Experts of a small language model: a variant of Adam for the experts, 6681 steps.
Below are experts of layer 6 (counted from 0) of a mixture-of-experts language model. Rows are named router (the router's row for the expert), gate (a neuron's input weights, with its number), up (a neuron's input weights, with its number), down (a neuron's output weights, with its number) and show model dimensions 64-95. Each number is 128 + 32 x the weight over its row's rms, rounded and kept within 0 to 255. Numbers have three digits each.
After each expert's rows: "mostly gets" lists some tokens that are sent to it at least half of the time. This comes from a sample of Wikipedia text that the model never trained on.

# expert 4
router:139063168080159085177108117122167153115091146128097091132111125114096085086127149211210069063168
gate0:154145110147163061128088189145111091071090144165202140147055149123118122077093161159153125142091
up0:157127117135110106102185131157128186084186144078097130132220105173053079160152120082116136147114
down0:091114091142067179064118095174108200105200109094082170144109102170110101153136103091097171115093
gate1:082168110126139128115108117200178150161118159102165166108086121139179139172184123161147154149135
up1:125168137160149139165099139152156108090162144113117085131141127110151150112066115151150111112125
down1:128174113095153148132141169127114152098152125162127141119130193149155109107154111112070086152091
gate2:116106219148130156097138148142134102099106121146165184118135110135127142133108124114125077104115
up2:147083138129168150124100157137086094153096063158117145128127109066115118146119151129094130115185
down2:117170120087112127146137104100090127091131162150098136151147187141127077113126076073041140148109
gate3:149119134093110111098143166103151120132170096133154152141165107076161163148115066116203069067112
up3:122102113092122144121176153100141056129112141100156065137188097108134116123089096102146155131144
down3:122109083119151136145170092160110138125046107109119080114141157114109075098106096132183096178117
gate4:098120088171125094101181117171133141124157131149109144184153103119105156103098140126153093132155
up4:148117179197124150112160130150119144128142130108184119105084113133150125091147103186137122075093
down4:140095181146133140101170121144146156148156143117110158071097157094134138154127166160170124140099
gate5:148095149169117125180139146121071076151064146151136185109160135159099127073103075123092143117133
up5:169183113092142143118119140144203185112119123166108138147061123128149113136143131161092100129089
down5:125073116133178131155149144136119129175173178103158160097099141125201101095108119157170106128085
mostly gets: " Preceded", " Other", "Personal", " Turnout", " Majority", "Species"

# expert 14
router:132104119110154142183135117144166188142136128113146068155119113167113128129131125109142117118136
gate0:172103200161183146115087126088105157122214135128152117128076114175160166117122130167147167125158
up0:117108136149170090093085128098157140125135125119218143113080072184125161101086110151120183103101
down0:148138076155105153091115129133134160128130133132113203162157089088099137131125104139125163098112
gate1:115101089185128135070180105097121172155151168113210103137151101131093114108142123136142153161156
up1:139147150077157150120104182184186148097174075157104150080137139151161179179136145149146151109154
down1:133123107157126111107071085176095119125127147125117133093040128174097130144148108163120165123189
gate2:036072155150153101173146203091130164160196110137162151138053130223121179169094113142138144115168
up2:141111110165150151176118159145149155145162087157163146137106112131064105114136079157120107090148
down2:048089105185178133128188149127143134182177134182116113113129158133124135137147131102186102127099
gate3:080099145110099120139183165110114166115141125115141117144169147099118135117193165095080111117185
up3:198162147113149160137074147090100107116105114100088102165148118123165117177115072152153149172097
down3:109182167163161182139083174148119126115131129147095113134078102083143147111075079154095103104145
gate4:113147198089126146093104191133103161121141093148121129117134144176147081161158098127088143098118
up4:093086109095131138152093120052143112107122146149123127105120161110185106139103185153138166130148
down4:100156133177122158122105119136117135178138129114116087131054107101098155078158119132168086180108
gate5:130167111124128129120104120143125170141118154122175128054146118198104138137150114125149097161111
up5:050071091123114166136117196123132113121103089064135099143132034165124155132058138137168090143162
down5:212075142101086128148114083140138149178070117141158161097108182178152117136140152094108105083115
mostly gets: " him", " history", " Good", "pped", " able", " least"

# expert 2
router:130035149119157159122126069098117187210114120100086080138134156147080145109081132116173145104081
gate0:209099103149176116107111114180126135185184159124115107113182145123041193118157128102129117173137
up0:129098149145115127107159109098098116237109137105089191108138133054104120108124094182129110096109
down0:132124124086136191165139186156087089124075109116104203146171159104061155084122096156098098170150
gate1:108072141144169150082081187127098160175178166168148159124071107132109110127151121136124072140119
up1:121130130175163215072051176128125142154142161132070137110075164116147128128119067089110133110128
down1:108144166085156132161080112134074152126169151172132123133176097129111166108157145100148153187092
gate2:129184143176123165143134173086193145156181126126072186117101095113141155149105131127122125114150
up2:101177189146079094113158127145076091131072137115128122149140123048181155100172073090144077167146
down2:119116138122123154127121142094125145066174124126135143120131131110162130100142178126053126075190
gate3:176142122121086069121129148074192110108112128135102162121106060084110140134100120154113074085091
up3:188153134107144188141087107137127105113112224126116131083096170162110161096159130129138113129111
down3:124132091097116150134094140178078116200122202131100109091103161131084136114126132111164144150083
gate4:146077103102083093113186128104106124119118121171104183138155137046135088116121076138123147151171
up4:144146133144100140105131133084098092161102180135150194138119147097150158090124143109077178146168
down4:156086095149164117115115092130129154211141100115152135168123091129121087166159110133146150133095
gate5:190121104096115113150100162108128119114126120160115126126097105128144144138164169134116112149121
up5:101203159187154106114132167154149108117128101136146230132154104102139124155121169119108116084128
down5:104119148129174121172128119135166125141092157104083071090126149175115147112112103113107119107128
mostly gets: " aff", "urb", " regular", "pl", "oc", " Reg"

# expert 3
router:139091144113151132113110162136122162120188141068121070156154097164109116106081117093167119180091
gate0:120128115166143120124165122141105139222189111146103103125152063131131119131134079182102089156096
up0:097100158113154116080135157130101132111154115145165107077149057176160160158122149082188195120147
down0:098159077155120173213125142108143121156172072057141113138192142103140094111142161145083102112134
gate1:137115141142138163113104137101168105188140113160088109075107192145148181109117172126095156123106
up1:082126120125124136121090089109201149115166080077127103147135183157126131178100093182141151137092
down1:124162173122159096082145122142160139171102115152161115143136116080184161158136113038114150173104
gate2:070104120175180143135165134139156096219110174113112137139134160133136104171111115134147157087138
up2:146101134060092111134079163122177124030115117111121144106112066122151146102145164132102098142124
down2:095121143110132119114086129140195115110080065091133143096069142181116142220110146132128118186117
gate3:141146129150094121156124146071180072156118115162137201169157173121159146140165118142112180156094
up3:128119117100070128117097126116077121155130158113169070144098072146110148120127144149139142117180
down3:111136111116144069190098138139140149152165112193102154117098145153101130130111118094135142137136
gate4:087098172166118164127109126131096135173138123091119149157145120110107084132148057168154122147134
up4:108116126110141117212121100094112085178098147106159100133161083137156175137063130136126116152109
down4:170016121151122131158126152079092110210115156117144080176121145075056162175132115117145102171136
gate5:116138072146166160136128148112085189126196156154103109068137133151093114200112173034154108134169
up5:138095141123072177129120099190187141089146122100128128174082181095087124211150186162138118111120
down5:220161147069172172088157132116062116067116115143102125154139123119087103163105079118145098145079
mostly gets: " Afric", " mechan", "coh", " 193", "im", " 192"

# expert 9
router:144022084110119116175131074115115158135109152146083081149100147137064181078120170148136141144105
gate0:115109155151144192174117107138125183115142085182116188148132131162084124145138094144216200127128
up0:135136082161191099108081150152086100111142113112162118098127086169128155124170115061124095097172
down0:144123124140120142126211186155141130136097177122107145164106132125111123133133112171107160136092
gate1:130118150101123127053089095154131130103135166167127052139060089101165044117101148150162116146078
up1:162125153145103084095134140123171131127140103182159128114133120084110126115122169151161111098149
down1:119152133121132120056064173104160065104108124155106070136130139169120138093133089180145133146131
gate2:150148175155143166098142146143140163161188156129182116178106119159149170166125122164136104075132
up2:124141100095131077165132124115146097116088107114098103109153142090132134087118146069106143197130
down2:099132188107125109144117122148143113116127103130109133096083201150130128128068174111083173137200
gate3:133150123116112083171151128125132161112176108068138155139156126126116122108120159102095116125156
up3:126089112161152117154121144118054154157213133186121128165124113158130101103119095142157163117142
down3:112123125148140110162094111117121063090096125191093134147168154124111125153133142098122153174105
gate4:140103146117129141174131151092138101129119115160111121115184135058122146105172154119162156144125
up4:136119197129143139142136108112209119169171165178102145097174171063139146112118137138177120127117
down4:118151130127085129160117090135147172132103159123156117133194080089058177148154154116126103050043
gate5:151096133135161121100125180102088130150105079096135085134197051106153179112186098137140156130095
up5:106161148125178154072069126080139132140163140106148181127113077198135133084107188085173137135147
down5:134098148209130086118153121137086114106154089133108137086103129097125165064114128125154130129137
mostly gets: " but", " although", " because", " if", " however,", " who"

# expert 15
router:125081083086109170172141158116140165205126085084116106183142126109100111100088144104191164099146
gate0:024129120185136116107136118099131143157095095152084118120151125112052135141077129113144124073048
up0:147165126133088143189099153132122113142078134111077179181076127129099076137124132091028093156148
down0:058097131103207132070121097104074101139209155137086133112063153109099143090121145085165160140145
gate1:126138123122117131109116143131126115160142149151132116065179085109076099110152087168154134113081
up1:126170149073157119139114188139123142113135104149121088147124167146123192097143159099106123127142
down1:153132157114125163123141136148093145104097139086135100112132158126114119129151139211131150137174
gate2:135170123101125116154139126149091202109172137143123114143115153143097143169191084204057127147063
up2:137152121132153138137114053139158121117145147172137186114048160144130147151139145103099163124110
down2:108093124117108175144138128135112104108114141164180135103138128158107086175162070151130124089119
gate3:174144152144084110145177136137136101134121157175076199128119126147114146148132089127062082170093
up3:108158099186167136116139070067093107132116094108154086114149096057116178148138128123079132100135
down3:146168089094127118077208119109149093111120115102120149143113172106077154109090085159110072131217
gate4:120146121119128100157119171138161110122171183161177103167146133109137091131138108082159106082102
up4:139164104157130164105194132112139160140149186149184108156125119067090120118117110080140124082117
down4:127168068113109199163196133067113174102128127217123122147055056149134084105118081095167105127105
gate5:157138128178078096079178163149134162153139104177107163107136136091113170142160130148152164126083
up5:099164092140163154161120155119139128110147108156118060102069141125160101163143113156107082163097
down5:120073141077173144127110183180127119098135093103099116088140135116044129120149150154127103128072
mostly gets: " Labour", "ield", "ange", "ness", " Jose", "ments"

# expert 1
router:136075142094122128155145093180136144102121097153094099159110138170132101108087166165126159087118
gate0:059165141170181145079124109099119142144175139158193110132181129089187165135141107093162163083120
up0:154182147177170152141156128133128137098137153110114149133138133130111131102081117106174137122163
down0:136105110157088158191071152120124161121042095117089151104144107097101113121120141111125168123102
gate1:156146200130099145131124156149185125110128158127100165154121101150124078126171113144069140128077
up1:140127051093119110083140124134173150124096136106092130136095088126119137061110157115093106101124
down1:154138115096146156134089151117136170097146100054159102193132098141166191146124181160176138111105
gate2:146185117148160094110126122150088072108161088137151100099139139136124122108182167069135146076144
up2:122082179079150142187131156084096123137121131174140140119089108160146124093130164068164071127104
down2:138147162130216133123138090097152126126123100166164121080130076109110085121124103069133155160140
gate3:130126146135155116132152140124125144160135091143169104147094157100146092158177090141082135121095
up3:103110130093105157134145107147121123160059157150163105129157118105158117114168118108125147136134
down3:166118102127138102117101111129110120104136131098133130132148169116140150107151186082117154141163
gate4:192173164147079091109161164155143102106197146101143095183113108077131117046111162117134132133131
up4:177141143171141134118134067141068085106109184160150109100150152123192140142135142099110121170093
down4:155141093173094077166179089113171082119139146126168179168107122168144082203180163115144106108122
gate5:122098048122155098124064133049205131148123140099142164170135162118143110200155148141132092104184
up5:140087081130113125129136158164112127128083093123085133124111135140152142154154192134157117205060
down5:098146141134176114176139120106120130127176133083114107171131069134146080124129133121128103105160
mostly gets: "ic,", "ton,", "ion,", "ings,", "el,", "ey,"

# expert 12
router:132068106136169151109154198095140131173104153111100178078135132069155123057084216142131162111143
gate0:111130196143058140151151148104104162177155136137186130118114098144116079139103115109162108127173
up0:162124123106142155104161179149160094135140111124022070145150115173120119112146126167047123145113
down0:118133171147096108101085137129103161033164133137183222080081114063139080136188129114128130119137
gate1:129098120183154096088081158154170130130175158092117135039137073142103120161139121121192121115131
up1:111160079121100090155115094125155091120063152107165094132168128131164102137155201154133086107102
down1:144146156127192158102179109130114114200136125058187158155121155179137075107122147142103163112162
gate2:124187117122137099150128103173148164122136110104100145175103121096107064131172089125137188073154
up2:080107075090136108145106163093153137119069212122163045163115099116162101152079205134119116091070
down2:178153115101091119092104090147165191125208110148121071133151147101125199123068117136122125141040
gate3:137146147112189123144144093120085157127108122063133175162120096112070115103103135096194130079148
up3:132163073112172111151092143162131129119142109181079062119161112143127148058099136122060191134145
down3:163123147132105145121130088138095091120161177208156159151087119149120132116108065108120145173148
gate4:140148132136173107133180186091166142076136122119174162156120086148114097143120115110168119086133
up4:074055118091114142082129095133174098132125175087131127082154137098189147065111156134149130179144
down4:166132105174107159123057154143156070164119088128100135123106175119181142178176111121098099133145
gate5:162211149107096094165145125188124142122109082159087130142105107103100122134173073179133086140160
up5:161217133138115177151139100163148123128129123144158110145100071106097102141132112153087162122180
down5:158142082092177129095138146134088071146141174112137129121093189178107109147151091096129091167129
mostly gets: " there", " ±%", " BC", " \"W", " There", "There"

# expert 6
router:186089144093109092114102103127105110051111179116127141146190115110091129115088119140128141083131
gate0:132172194127123098121125132083197141132116148186134177117124151082124165124151130140101128096145
up0:143117116099142137113116068147148124110089155182136120170142122114150124127146123128096067091108
down0:129119183166114165140143117149158138113088157150072133151077155131108136168128150125156099113116
gate1:127117200149121100157181107126105123159123143151087163173098133122143086127162115225121120097151
up1:111101132126165154140148124156174155080138137128149149136116117129131119087170118174147174099086
down1:098126126154079177109128113149126120157082108112155176063162104157161195178122137105123120138154
gate2:136107118120137150092125108108132093166072164174117175098173123085143129107150141090090093127111
up2:111140100149131087126166103153145081126123121174083160062124132157087098093118176131114142133095
down2:129107146122120163155123133122144156097118206115128143164163139136151070133100070086144110170105
gate3:131166139150102081130128147153106138162145102135140108107087172108116101153136154172100174088209
up3:128155049165162170136090102186157118090122116132102114119139128124089103140087104179083145087119
down3:070122143081133125119138137135125090152169147113158126171172150107086144152153134063102144078132
gate4:155122130194101163140168125080114146207154167089140145166109094130143144163100144110128164159145
up4:148143086151064128112114152115128102155181089142156158168141125158141155195155112153119198069123
down4:110149173074096097136215142182172151124143123141140131218083122108122106148105101147107091097102
gate5:177134120125093024131164126177128175168104120169138124113119153120154092141133122139137138122063
up5:118135144167164118110129142084110141089155192091170165088201107110115125127148171059170149173195
down5:141134150095151108166084154144108152139109177151098111093097151203145099118094149114148189112141
mostly gets: " been", " being", " was", " were", " is", "An"